Weights of a small mixture-of-experts language model, trained from scratch on English Wikipedia: 4 picks a token.
Below are experts of layer 6 (counted from 0) of a mixture-of-experts language model. Rows are named router (the router's row for the expert), gate (a neuron's input weights, with its number), up (a neuron's input weights, with its number), down (a neuron's output weights, with its number) and show model dimensions 0-63. Each number is 500 + 40 x the weight over its row's rms, rounded and kept within 0 to 999. Numbers have three digits each.
After each expert's rows: a language model's description of what the expert responds to; "mostly gets" lists some tokens that are sent to it at least half of the time. This comes from a sample of Wikipedia text that the model never trained on.

# expert 20
router:457495537497499506513572539532495493615457461501464549498503484482425506494506531463513576459605437470499557499496479470478457491547504540461496508411489540472483502524507482444474453547555487
gate0:494557536438508488550522514561462467536491473488448514566476496512484477593510596499562489464557463461528518474459555545509493489482535485444496471513510557462519465517435540493497496575525515
up0:483473453523464455523505535504458475520483524492507482484492539525528498547475496468485490461514486504508481513508517569484510483454485551468455444553524519443452408457465500525504494552494477
down0:503473499513557464470535500483505495476477588412519493521495485503485542472501462443508516568565477479462459575417549512429531534451506538498484522466524514551522530540464556507487509575569512
gate1:483546461466508491508517449533505471529435498582523462563444505551493474520559490480474491532382555533569488523461506489614487528545461475589502523489459527430447469569498500498535511481433522
up1:454541463443471494511552448547489497531422484574518502577454497542481489526546502473498472532392547514550484549453499493623479503567474495551498532496494496428459480564493484484546491509447528
down1:481527487481563443520572464590516443547452520481572542556497542436460460517505421469495531521462512539464555544539451467477520502574477431485536514549452472430541500454475449563517468410479536
gate2:487475499515576556441532486448497491505592473451419470538531399583434483488456526544517526467575498504452498531432506518552507489526443539450505509431535511513438511471523498490460486480552424
up2:516534467480595434508485503470514468494521523485493519530502421593521531495510510536556504544564501498516474476503494560584584448516434535433558576478506565535464490505500474475524503500466489
down2:508496502515504542599427474466465477460543441506475540413472505537502512548488446516491520462486511523508501505484478497496474567454436534465489511547531480523507467460462448539512453507553584
gate3:492497540527525556553467481556483494513459518536473502486449503405476421486486493493494489420426505466527555451532504531582490529563493565489514531427474521537484461493583491527531535481524471
up3:478429502418501398448460501475563519485575478465524503526472503529538577411556537513484488498485536519490483563457558549447527472422513476546480580516517507450521553507510495491430485506491504
down3:491463531528483514486543548435543584557477500480540472468496506485519492412502568464459488516520513574561450540535516498497535486561478538481454487444477546475432535554526527528529522507546471
gate4:602457510468527517548512539555459478516446534589428528533459494487426499503495554562424512489520480529521552528444505489532440556528467457509507580534512493445482545576516482501454487507519444
up4:560549468462518507493499593491452518468522526445495530449495490489484420492518486555500488535482468530465527549440497544465465544485589444493566484464571543513514567565495492513451544540530495
down4:506559411478542525538498527489514502488459565525485490518460529518493519491489487533568438490420463536515481555530534507549544482501549418435485497467489577526517501496520504458522492585496480
gate5:469468439492559463571560488489577444533517510538458513479488526469569544443450506511463547505514497485474543429506488546529508498520538449485442519499514501469541507574486538531562459480477543
up5:472547424523491479566546430429505480519492564517479459521493478548619552493461455478488500499500518482553520460421504527504557493443523495479432515552531487464545436540500497512574490463530552
down5:461507458496461496474470433486552471535504517504506417509516540479486556474503495521584486569585480521516459511441486468538553484497487537519500566470561505400492554499424533466487441550521564
gate6:471525499504481554546571467555438499516469474501489505475436522517507457562508512491500468435513582536467565439496430473495543401579554507556492421515524534506488509558480509527510426488504481
up6:512410558479493488467542580453499505526501465484461551533537471461510499500573519524547481493448507538491549485527543434511483494439464478497462448548477526510450486449558461464502527449504542
down6:481555509518473523487467459545431480456517502567438475510520515472500458506529498532434548540433485527477538527483565564475551505489469525534471507507475419480564515502486519454538480518433504
gate7:460464519551438570431571517544483521485396451470522447533543560481505482487524518455509484542522451523462544586548579483476510478480516505481453527464467508491538558538484507483523519501543517
up7:475610532518499547579543516513481532532490502485521537585437491464471575466508508488504445460541505466467507452473497488520430540432520489528499532508449538497535499542498500478504496453539521
down7:544517440462533538477523501591432493527487526483459469588578512502512496437488487509464560497488608493559514541448475471523491450449496496549509505517428488479524455486457507479477484459521445
gate8:481592521516447478481520505516585453481460441437539503546470455449509547443537525434519506526493535497475496403543509495479504498568583472521531556493473508498470394495455488438527509467554525
up8:521432530507529512547532504549479496457461484519559540571490503536485511419494557476528526383492530541518488487483461411491500482454460561529452540508485510460524454502529457504551516442420519
down8:532434466541567469411463474503514477562523475506417471528519480503495480447514488580513499516498528437542467417531489447537577506448500525533496511470447476465536473439506503572553517497485521
gate9:513574481407495540515498483408466511535544451494413472571431575569470504472414536483464513507472456530470463579532551471478469485503569535482460444474467471473491473508457480511568514534478467
up9:529412510530458475487464519543554461503504543504499454468521485421542449510553547517477488517513480477505431504526392483550490469479436504592526517503474521471493488482550511464397444488508530
down9:526416478451532510480491487480562428450561510514525553512501539487545492489469555558475496491505510509528475461494482488456475543603513534503530565556490438511445572518495503481542530441535454
It responds to: Mid-word pieces after capitals. Word pieces following an initial letter or fragment, often sports or title words, such as T-est, s-quare, s-ult-an, FC, top.
mostly gets: " top", "annel", "quare", "ockey", " Lat", "thlet"

# expert 26
router:557521522468514523467447433474477486499506525551549523554535462533533533567560494496516567509529543437526500482487574430581460506495544432499522503447464481541489487461507541555489561480596501
gate1:500542520463567549560467504486482431459557398496459464485585592526440469436529529471489540484520469522543499481544541436527507510571498475475556470494513524530445487471457447547511493505513495
up1:499588440493515408461497484478533490498524527438480537495563481512420572480471459521488500477463478466514475559480486520494426488496549470515479540499390492524477399422470494537512452493493565
down1:502420507465472483452566481517459478496458459531529572473501506539533513422482591454485447535474533515385475552472480455537518510516543347505505435488469524466477554549481522499524533508508447
gate2:417519472544531457494496450535529498467514422580483464498547521491539494567472463482475498469473525523558547518577566517598476499499472494465520510519437474527567511462459495488452495532474431
up2:563524561496470523501485482454406543568509546473492509557477502525485527502541527547520515602514478507407480455491479489428476555489472507452491477592513509466520480613507517505477465468509544
down2:543492495444552481510512486451446569493547560486518476573468518522527457459492518509566453571568451478519510513433547516535512487528449562528550516552551613438538477468491501482503554446475483
gate3:438508518481510502550402484554444519565552507477571513462510387579545512524480533435507530520491511597548500453459534499567493486507519511505442459499513509485448479486520493496530530447527448
up3:583520512480507472462588549437588478490458507488456468533509582441448480518511453563576495474528480395487534521548476536439531510521474510491578546516490507512574493510489486519467479538451507
down3:497494502492537514498572524496519454441480491492449433524529487442535511493512502504523474502487458507529472484472480546519506471549437504488482553541458561534498513589552508485460482459497534
gate4:472513505461561528525505524472515520521466510549495533500459486520484515452537454410454527494548450446528583463533520516583417531495530499438404507569537464495510492515450488434536524468539523
up4:520521532504515493507519469486503456555537456499448491547580554562523539590458550585546492549444486539499475494484462469442526501486471468493522427475455516453503473420543513456503536440513552
down4:561505585505475518572514471475499572456430473610509525507471491515490560514541492546490527465526425504458521505540473468500496497517474518493462498404456614551476520524526473459506429471517572
gate5:563552510583452484498504462508517486464488547498444538536544466453463438554460497474505536471494458494467549487535475537522573393487519504411551533517455447516428439508496541490452559546517508
up5:462498534537442482526546521568467449558528554547455596556566545477401517456516439464504527447538515520495515443465481512546494497522522516479528514487472498460501455534479490528478551440468479
down5:479469461489457524427442492488464571505426544530538470499551507429530581493516485443524571526514440447551515555419514454489478518539474474511558559525438509479432549477451531588524527436559459
gate6:522586559516488493433478453440538580530438617533485482483446477463548517508538455487504523436500524465473518458489477548480493467510495451503597508513432430484509510576495539533519488458543444
up6:525549473544524421454474543499456505583488476445435469446475556427430520553448467523513500458560517488551481454419572571543523500476485528496515465457529491543524528501458490488512503484440482
down6:510566459578521506454512497516501465487494485433514471393496535530520501486480469488471517548508508554581526534512485500506458432534506477526495573583550423439532494518510585438509510523466543
gate7:552561519481496505425476496504453557500489425492501534538511515484514516456518577489493555470545537486568449455582480502526467536504441503457510451440471468495498477556494473539423517528480498
up7:546542511496485512415479513484451517484468435522482548518493524475507507453518608473515569460534516482567431475590478501531449536508461502468515451434456468517507490560498482556439516549482487
down7:499489489522421543501509447510463572538492483482533494600487534535510535563499538522493484499508463513435483521476565530477466500517530451484476490502488405479474499502496513462519485497516432
gate8:430501551480483559489601490489545469503480513461410559474601459497481495507478451478534502488593441482466503517424450526491502524540488470538482506536509485426482569484461548444504500437527468
up8:524482495554504513487449493495495486567503497566580522570478515551503514619541536502443516549500448460524552507536498483495434497456550529526469514544505510459527599494521420481492483482536607
down8:458529542495511531510560561463546641499485519466511463552458517497534505525604503590529524522478515512466558503560500502429523475502501481510552519442456559514479463511533473485521561551475447
gate9:554453504486481539482495434508555436423516507557470551519537449595473489517508476472535464495491483559594510582478564488475525513558522500503484526479485506516505565513438554539490503455494427
up9:482527508567501435553489549484397518587487470493546481430444558430511492491440565477440494480513517379421462434503485478451431479505440440495516506453555493529495479460495465474486505598499506
down9:480427453512541534440459457452455476456483554496576519500448554503559450482505520466482499465530473511444508524580472516478495550548538535597530466504461438556503516498478518509500488470518455
gate10:566490481455489491530496515473519395508475581453465461501490430490522557497541524512570528574537500505492504528510475575506547506558532492569517526512484470518516503478552548487513509476555481
up10:447539480505495458522503478549520572552548501442585529495479520516476527543476439511492498498460515467520485527462591492470500404464498486487469459482477549496466428485522437450578519575476510
down10:589539540587573532520442492467506514480501481558568519531553524475545522561468495596484472572499493470494526503519478457523497486526422465553480438481416639537493477463532444446475483446511499
It responds to: Common nouns and adjectives after determiners. Words after the, a, his or their in biographical prose, such as first, early, largest, died, wife, years, and fourteen's "te".
mostly gets: " died", " early", " largest", " large", " born", " wife"

# expert 16
router:510472446431456518513528483480473443552503547507485512527462522511449425616561488516494608498549468440475556476447571478572499445477512552533519526536427512482553491432527573514564512540521476
gate0:460491509469504438515543458476485489519512467551512502545449514457451509554455558558448543497594472485494484478517508554519460486482571517525516571512416449512550524509495481524489492571507507
up0:467499520513387519517513522492550635582476519541539460469446553450478515588501495496506458487436491529541546463575483410528423521522449508499525502588500498585480488498568480541483476471488481
down0:556474518518526457558463485507502470376493458514498563570533508577514479400529545456515456443496521476475524502408474500436543502480499450511476483545536435505500462444504511514523430515411502
gate1:473508457524495462567458455451499513456553543561484452482513438456460496542532460511480536518552513476469553441494553551493497523496512504532525514470458532471427494533521535577481506464448486
up1:499508473516505461545488413448521511527515542567448449528524479416460505563539490497488551545559505453458572430509510520499479532467535549528547572465434492487452457547564542551472491433479455
down1:449436517513470518497493516480484540553441491484525523454506509464504466423572518463484544560549448450512515474527489506496527447496505543481524595501486363493588513513513558524581551477571508
gate2:504487446451463577473490487585460434506511450526515488444498544415466549392523444501474508514511498514494534534498518573505480518544561454500549574508476448462500557465498529529512466444493510
up2:471483468492512565507497493505526439410526486524512504522522467456476473403502545469474513507535513537526533503486499506499467458547536467460439467515484518440491548484559515509516532455464418
down2:454497543526494510450486562463520485454510579489432534534551480531532562474472492479552478506584508515506515526461486479574544549448469480546579501577448412532465512516441488526411520487488524
gate3:465470506443524449566424412577491484547545504494467563479506458484506470487447521413578473500572539426468503466489486512405453540490485509454454514458565590470464521489472518480520512496520497
up3:535495479475470525469579605434488491506469537490574472546473436439461512528500502558544485527469455537535503528539502500529547525488543551545585509557427431469509425488427443500477484556521540
down3:495484502490489536408531525463492508504488554567453450463587526458490469487493516513440505456551565531468499498537520558499492536542545505545538486435565475583463521515478518507509478484534517
gate4:475483480535454554530517491524512529508600504496514457461489460507545485514571482514543478514447541479490504550529519454494420496524437527481446537521498488512534443607513516518457494472437424
up4:516431547563493497520515426500502463504499480471510438506463474521569492423533505457492464516510530490491523568491534484480485546532499517448477453433516490490459485533567488470539488448486498
down4:505495466487471538541477480505548444484556455477495498471494530537497553542535489520417519465500520534373550439512558483545525490475474541464515511556480367585522517421495512529523470493517517
gate5:528513534441528555538557497482562493496497469523440506500534460452507516508519483518482524543537507580481451483470484489510504522523468507509515488502610544470498421525502444448499516505507570
up5:468456437551512484474414545496434492477480458457563469467474521561504502489519490494507488451527491419494542526548511486449491493488531484484482488497473470536491600469497522538524511524478501
down5:540524559455518521503509416572511510522562495462552520444472566485538473469458463496562449483555484464540518498579515528498514585516484486521508514462511527499514446497510491653482539568432487
gate6:472507524482511528397558405463527422441513509483538521486455576514502483498505521484494540421541513484481501569486526503584457537436537546531450506516454464523482566482557528522492484485511454
up6:480451479519486488423516493474545513560457488481497445510487435531588491421566559441434497518480516526527510448524503460550477529519532500466602449507477491605472489565495540549541511449530456
down6:537458532450506527565512497539467505469455435490534558547497480517485469513447406544523493489479565546448511515553450475520462469482500515455538497515527329578532498478462502473478457507538486
gate7:533470472510532566532535548468452426542523463487544555496534511537486469519564469578421525551508435509464563473457579453446528487500429525503519506429519539437474464516491501490491526453466515
up7:525511467480512448490526523516545484559477544436502500484511527502442537507508456487508484525598499444549495499482501485531558441519440403560531558550517488521472536516485456499478456497538501
down7:495523565569590521538501491503463578556494493464552460548481514439512526541503482442518458530503490491593467516488477485517567506449477534492484491474502529446485496491476527494483509503580456
gate8:472517520464432533453382490486501552485481506550446452578459528477509531546512606550525547440523489484478578468513471505460542467458518557478496530484450476521557515498535501480480449505459520
up8:522609559532434531567450479496516516573560516491467567467527489466476483477510479509552483572482442523530507538474521545535513542542498502493554521432465484529481505479525474437554572433509470
down8:516494534525438559504436527507549428492504489455479481517537425476538547539494539563511598405504558486485512506551550492560513482489488535523444487466547391521546540575508566497459478473506430
gate9:498553518515458417514512497542450496447464579497505516450418543486445530575434496486481505508447497520477434477514504495586480493533500481550470517509498583452476448457481512514525543503495492
up9:456573493438475512509526513578537504547494434573394530515486472519509482443531575509493514559446520504521461458533498456429485432468520481494486520485484528436508486500467560535485477503530475
down9:488547412514497508431454504499512520510443529510484543493532498502434543520477506535453484477529449515515445548508503556498493487506513529566507513486519528468469473560516515590542543492556529
It responds to: Articles and hyphen compounds. Articles and determiners before a noun, like a, the, his, one, small, including inside hyphenated phrases like sought-a-fter, over-the-counter.
mostly gets: " small", " a", " large", " human", " one", " young"

# expert 21
router:459496558422534498505464436557492441498432504454542517500499491574505558478520481486585433409507479489468482521524465518488531516490501463452420493482553526485507512515521536449488444512552552
gate0:528531503482586525486531480540467466453538583454457451478481438532574475496433430513490551495467518448521490481528509463492571466474512492540495480430490553563494520554508456509516503537519464
up0:537501522475539545495541498549486467436504584470416453509498407558589475492427421479547531463511502478492519475540428473457531490453517502506501515443457541510520584542506469508565478553530506
down0:546439489518462473561556439469554483575472450515458477495487515491530501423507480452541507499485500485469511532481478391492541524475547542426521561496547429502558543481520512593491484494522556
gate1:544443538551577454544488494558496495477452487498493482521528547507592526505477509556552560400491504508622471520480539487491470550508409507500539537484501498495464525528479515476518550512520474
up1:521505481503633424465477493500516472536492459494554491514469555564520564526448491520427549459497554487611398587507544501472438511538461512525500501488551510495531458519463560473549553508531486
down1:521465563605535546534560496499485460467507458497522472482425440550488495440517504542512495446554460560482508576463546552526536447522456503488491446526490433469512493543473440298478456488502463
gate2:493432528474511459465594550469518497461526464457467565529549537529505559536541493486507549492528447555526453478476496489463538504428465458486491505511525547427471457526511522475558578512485540
up2:470493522500539489511537452438495474464495490514436486519633522526525452536488525432481490448528479502578552498501500452444558532496477459477505447492443533443477478539455549483570519568516518
down2:472503407524567517453563506453513456520537508514573561503445448452501554450526506470536511512485540526476462545499526530546468501575544503490553480565536459486408552546448579455499443449455533
gate3:479494561445513529473522487490512498510451476490517530515463525532479514457449464466504550460382455528489544462500555543560506540541534529564444490483526535536479518445562475548538467549539493
up3:447486501467509488546519500457556561484509438518529480439488526536526526532482530559481442419499471482525540470487452521469531533502468481557513475604462455491574473493451473532521501458439562
down3:503501481496510497533562533485499491535509615482505531505467479422503505446522564580553501485502468492490462487431535533525472531522458594510533496532540534550490544536473537557446516494473567
gate4:535487502466477482495613525473494464480550485473509494449545449570500591538494443491548496534417500454499504539524442490520527504518473465503504419502554477550557457476572511523459445459473481
up4:506592438508436477437452491465607435539493427516475484562472494513461481505488530573466513513443504465498456592459550494480529447483468522564479513498499495488488548561460541465549498490472504
down4:520524492495469483378550509480521471512509516486533513519520531536517431542549527449480458577481560442511497525506418514434510506522516392530520432504516486498449459522464542473544461553479467
gate5:526456519589567528482446472550554489547474533501445496497464437507488493450496485509489398551547597512419477511518458536503440538476512522512554477482543521446510537496452511479530517488533450
up5:486493502441459484512530515479491505510495454473552475496554544563530504529514470516528559412437434505516522548461538446485502444467470451465431483551466473522515474517520502521452496482481616
down5:539535509413490553484481522422517539446462559507543440476531476541498459535499474571538504447483443554540540518499478492521442456523572497555543506464513564454479502496514459499546498425470483
gate6:574544519574559452496449440518524466482497467475449528502522464496448530531461567502464469498521534565554471484515472496463460565452509493480538514440441511533479543546479556470459511506440516
up6:525473553600521520528442476473550538417570570519431566475547485458447529527454495437487448518520495486461512481498503548492467488499511531443574519478493496511536458576505488450522502510544503
down6:554563503532497556535538476521528490579543438503448628508496474505484599490549515474476426575502585496485449513503540543472563511465468556493450527495508473534534519482458548579467499567517531
gate7:496540522495512514501499437496500546516587507442541489426495546510519495502472478437474494515507441491490496496406439490569476479491543430531489418428492500533587408543470455480506460530421454
up7:562504467509492435464579488507468502551617489491511474482497529522479498527489471428502500511535530504518518453503418429581450497507510445512467465493539471512551438549463439451436493573483478
down7:398546544459451477540548523466544506499433503503547456508489520499494429450475496464527488492434534508574526463555474474499431450538510494436544523522508532428517483497527425582505559518538479
gate8:442448529494587473519501480505423540460514462480486520508521543578503534505471483502570566526476526450569452445510532476528496493469512462515514459457497501506474478461518499499456540456498451
up8:443428493480565484503516487518411543460536456480492522521507572580502540491479503516541561489459497421571468430493486466527485481470522448522516464444498472522510486425521490493450528476528501
down8:441535437527491525393527526504491419525494489549474482512469489523426482446588460521475483494476470509487442448455548468568476494526507522513499511515460412507544472502515553486538473545520446
gate9:467522469554516510500473454493559471456481531448507484549507451557523563427443491527501494525416499488600499528485441523506598503575468493442531475522477442522502482553437527504483467459581533
up9:518474445498533532470497498584557460478464451489518452584502453503466516449449516578479543441467391507541506556540539557502420553537557510473505555491443536465442487535538518451422513481490481
down9:524516512586489526477526512544534501412518458484481475505517496564462542523553496537471462575490453477627487553498482543518601476532446533493443479433458555492504521481463517420549499437536494
It responds to: Foreign name fragments. Pieces of non-English names and country codes in tables and cast lists, such as Ukraine, JPN, -ova, Tak(ah)ashi, PHI(L)IPPINE.
mostly gets: " Ukraine", " JPN", " Russia", " Kong", "ota", " Korea"

# expert 34
router:448598482423505563507504504548479544490539494494497458535461475517519486567595548523519449508430492511497451514498556517477532470422447479461468445565534478473543505514453524480483538506507552
gate1:590552489472516505501534481470523408563519512472451450484439417452501489502443557468531527523471501597540494490465511460468436547477439540461494463404498491473518490465575500471547489556482515
up1:614562492465533515480508428474531411568498498492443458454461416432487481478432578422547506526486481570547505497460499474493418583493444555439511475441487470490533501483502492477536500555478497
down1:544458515505416466541518513519588460494470525509516511515470469492452501494370495490505550508432442429614524553479558519427498492505492480490513531513461512443526535412505479483517483514565478
gate2:486499533487425455561514494436487573576496502517477479521477496452488513549465532553520585503496480524472473443443536553534542485456538450481554458459505494465490465460504513430524471520483462
up2:551525520521475479539433473478440506501534494526486468577495506496501448465471555527586536533495519496465490540428513596468459447502541485461570465475444491492521518514505472517489523501499509
down2:510612464510482439522491536552518517457421494498462592466519480477465519534515481571444497452496552436470549461461548489516551519530460412494479544496475471450493498522524507446438492515459499
gate3:491588511552435464517512494550496494495561535497394505428543523486495565511524490438503448530529517484531497489479441416457500539541432468414460415476490508540439515512520534472561496499497465
up3:466470509505487487504562523564569498488433531464452485434550525506444485461530521477438439458477495492511500404505479465480525611504432571459539532503569457556527467516548415481459478500473463
down3:568555516482533420468508513483543556495578521504552483501508548430480488495539544599444402538490516466528558515508469539482486438570529458499452521475472462499458460497498450488455505578547444
gate4:545493518444484515564582460501532513441495534447525500506491536494540541491440464523515586411529519508473491491552529490514561489509524457534486551488543537482499460498498504541449520513500439
up4:469481533526501471420468563523453493550443486470448459488461456535512480573578517512517419525502580486500509506494459513461493513514467511494473508512469495473479514536488457426545457506516541
down4:478474540518582573534525438570500542471481524438503460476506582495510527449452444442519524558537460595456487509543501516491524528464446528495476503525572527508581474486489419443530492482485490
gate5:473590437413546535430491501506488541535466477525460498536506486493482491497544586567496487586479440432541505505457591565572525477462468516524589517499499482516565481519504511475452482473438495
up5:496465555515465501520470406503497527484526497451563504483454493457534507500503538494504490489461503483483469404475440466439520491472490478504518489500463531423493417461479518478544495523470560
down5:477422502515505433494502476464453443505520543535491516559479554482519456510520507450446462536547488417380533512506501500445462556495562513501591512472483523501578470523550462455416537438520517
gate6:439531510514553454485499484493475529575441476479465559469556475491411453475522564477528518413462527565492548471465504519470456459511455440482519495524553491485461526412541555545531518495481459
up6:536491528456568472548482511493506528539494531521543505467460555458562597539527450455530481474511537443411504465511534568489506405488558472476476457563486531469506503467524530628487505561538496
down6:435473494444481522546490478426549515551511442454477501528438503447501452486496474472471439495471560469478545445438480596485461506515525577610452484455540512574476518535469507478422539484592583
gate7:504537528549548462483454484438531525499470455460517500507495436536481441552560520358526499583541524561523552472468492541526441545515438489524514498523511520458525577452506484468490554534469469
up7:473464522545442481490528545552506483518515573566474546524444548458506483496480502562458523479464569440485500604507480459526517437494531507516411489472489486535497456575470475505575509503506553
down7:561558498527499563596483515517472509552482458396468480536478503531547493548503497532518477566477549455560506491462503518541541571514463478484522464500484514484470446539485457499465531507549536
gate8:474465513459536559475511508596471458468494487582452546422475474579506547588525543563484524500491519531519526515545547425539547566472511442524466489499606541514485546529490521584512542436504471
up8:536531447474550509468507542519513482507531456480474506483482507573419532561565588508509513514547492508520495476528559476470508582521434541480486508475436552481473553527553514471502460503506427
down8:499517497451417459547486478444556519497501460433521558513456510498451479501546461459444476494505479515482522528528447504491559539516502457482511515532536531540507526518485464431494587494531509
gate9:414515505512518464535506606565459530500573554516506445571510480434476427566504510482441548501479575469459541547596559497527466550512473485486502484481492512548450536572498539531530488559519449
up9:547466457558508486585478578517482434476528527479503473455482517433515493557601492495536560542509423473496546498555473539490526447432479465476512503585490545433549432503530515547464545480534570
down9:463503513504484530549516442496531561512509457543514534459520458552471500537519518490439517545518520473464499482498577409530453556502501515475470475516522501517443489482448490404493526516464463
gate10:479483508460551473480479509407509417544489499446432545525574520509497491430523438468512453490540518416510513493451494567455572445546511459548491517590482487548459509570520479506472473563488468
up10:500487484522386549499508549614514573476491497539527483511442512490514551527485548561501587530459510550473472479577498441523426540486474547476495465449496516438506523484510499485524500498515507
down10:501508489545492499542466495588480519453418515512509497507533531466573460518499497482487504463510488456561543525485616524470443540505475554490488522527547510467516554483492448586489516491452503
It responds to: Accented and foreign letters. Accented or non-Latin characters and byte pieces inside foreign names, like Hernández, Schillingsfürst, Cyrillic and Thai text, plus the heading See also.
mostly gets: "ski", "See", "и", "н", "а", " Austria"

# expert 45
router:497527499576482554487493467451465531481565495488470505557522498496478500514470530427457534522455522508599454515430483452534524502570501459547505483500429503591531460538480491533448570467518454
gate1:563441561527507512455544503505571534468546508564498466552517517449499501553574535559476505493531517492506513463518486558409497432545484531453594474542490522442458504431535552546570494528520572
up1:529444521542508552450538493491517512487565491550511487533556530440468514544583549534461537545541510542479526529518495563454478413520487504450611494548469484494464453442505512572529495546539535
down1:509509500456498474452477487489464630500476477530460439438487549487551551522469509453439466484612480573481531536483493502449482504493523517505476484525489405488450507503439574476419504522550499
gate2:462496500534482533421471497437550477416523406450566453554480416482528551485549528469469490489491576481533453497557460513508518504513573493541472512490536589449557575502565514573512520517464481
up2:535513479487517446531484453531495519530448586545490552456508527500503495437429483536511524492473482532421501510409529499505521532481411475481567506492495364563459479521450463423459476497564501
down2:568479545492503497424524443532541544507423520463484460454432564449495483562528529492487477503507490502487495492417393558471547525537567533542517539556474431512555462543423490505455453487521462
gate3:535419551550500526497496481446537545460424470487470489496543463493539536438479563444496508441512475453456549511535525502491465538494514469511524531469534456504516514512464488598507448468567516
up3:554484560569488459495492446441523539478440396448458471527536464462484534483472546452512506397509527428516549517538516533492474512546550451498534512495564466499510487469457488533495474498541487
down3:489452465486565470518541477512537477400530582481519465505518497457467478532558456503454472450482419476481426501499473568497469392538515570483490460471450467535524480459518522475452452582489451
gate4:551498533453521531529595479469493536544545548528508475518521387420506466476524519506495538453529542399484519462427477587513503480526527484457494456442485453484545534485481540508470484540507411
up4:480460475484441513515472504538454555555510520526553501500533502478521504449486450513488447437418534482448461435519416491547470506500444475543544536450475512526477505466492532537505468490462522
down4:428560470487513491495501484484560454466466436467485540472562395510467541466542526502494454526494510526458512495483516478579440516456540409448567484537529501517512476496554492545498481427473591
gate5:490547527481475517418494456470560402548544573476545483492455525554442480544519542514468558507508500469565542436490550509540518511499458515571516518489449465462502577502441464580467432479541426
up5:495469494433490454422471489473597471476523502467489507479484519549533494545533556567453426482469529495564539511466539501516471469555446516564494481556543501474534529530492525565449444452488469
down5:474486531499450460495449450499507521506441532483482509445447479478475531559507541515487573445505407479540512559507547504458507454595502530500511555446534498462588467510545469498521457530528562
gate6:509524388483453488482563486501480525510587452439452500547467522472481612529477416485470498515582470524530463564498490496484487463450449437532465535542513518490490531461491480519500493572510538
up6:472433442438518514617441505483507513491596534443512469552502554461450437505562504496480513500534511414536534502493521496507580540497531467538432490500544528515529457471487417496536492459477456
down6:459486509483470540520502477534540492516571484471501488490510514405576460463504535442542505504475456505442459527442458530566513493523484488476589485543455595468474505525541527442477416527520516
gate7:530456575488503524499484506497425525513519525490533444490444538455489508449424503476475458505441510435536463508487562488547565432459490431477532482496472447525543422556504404551513457509518460
up7:517506467520473494583636515440544428516474522539467523519481531437455455479515480551542517581544479467532429560493506484497519516569483494441506465429518485509479507467505507493525504499546437
down7:583558535552524461530530503462492530495511566459482411484508461450475519515466527554519509539585446513503532496472460506521539549501454515460463465518453566478530431418507537459467449537505377
gate8:497550545542515522479460535478449487458525555462559466449519467499552458485505600478518539497498509503521456488505515607577583466384562449554508535504566511563460505498494508564540491546525470
up8:450508524492479490477549440484486472483443427455550557499571512495439486523464477505515475520551430462541500494515549509539487523500499524466468502471545541552459533540561431435459515532544477
down8:500530584521448526534593480475577502494463562544420496537539534433446456506414533537520454555543472487442465527555541493489492459558497505504448501489545554488529509483496495429489505483512512
gate9:475537521472530537488526415531485459440445535488498566464520506492485493511487544500492565511529520476513397410530543526566542548530504480493568526503530535554447516461575578560495526507490425
up9:528507439507429454486482520468508466474506467424509502539443519437514495449537432480474498518446485479546456509493504473535481442504572475552494510537472551482499424458518511500448425440523530
down9:519485475486548478523534495490432482526549469626486482490497508515497541451465499514486476540446423507436528478507502499483498515550537461503459524549472491611549554574447550435486442482512537
gate10:536438447572529442472477496505585516506454500603509504534573489447490452489513575500536469509528483504514530542475497519530455506529498525524585525529414467534527514513448577438476525458552480
up10:468516537423485536524519462596513489467521593461520443526462533542484544476501532553474503540510516465438475505480484379450468545522511596475505429518517503509451490568469465475483536472510515
down10:447483468473458505407484490496544450440486494493492497470485554489524505397509486486547496506491488534439441521464500484551486514481517441532423432538503478509480597513507502509488429505511528
It responds to: Latinate word middles. Inner pieces of long Latinate words after prefixes such as ex, con, ins, like ins(ur)ance, disp(ro)portionate, invol(ve).
mostly gets: "Personal", "change", "clud", " invol", "ecut", " achie"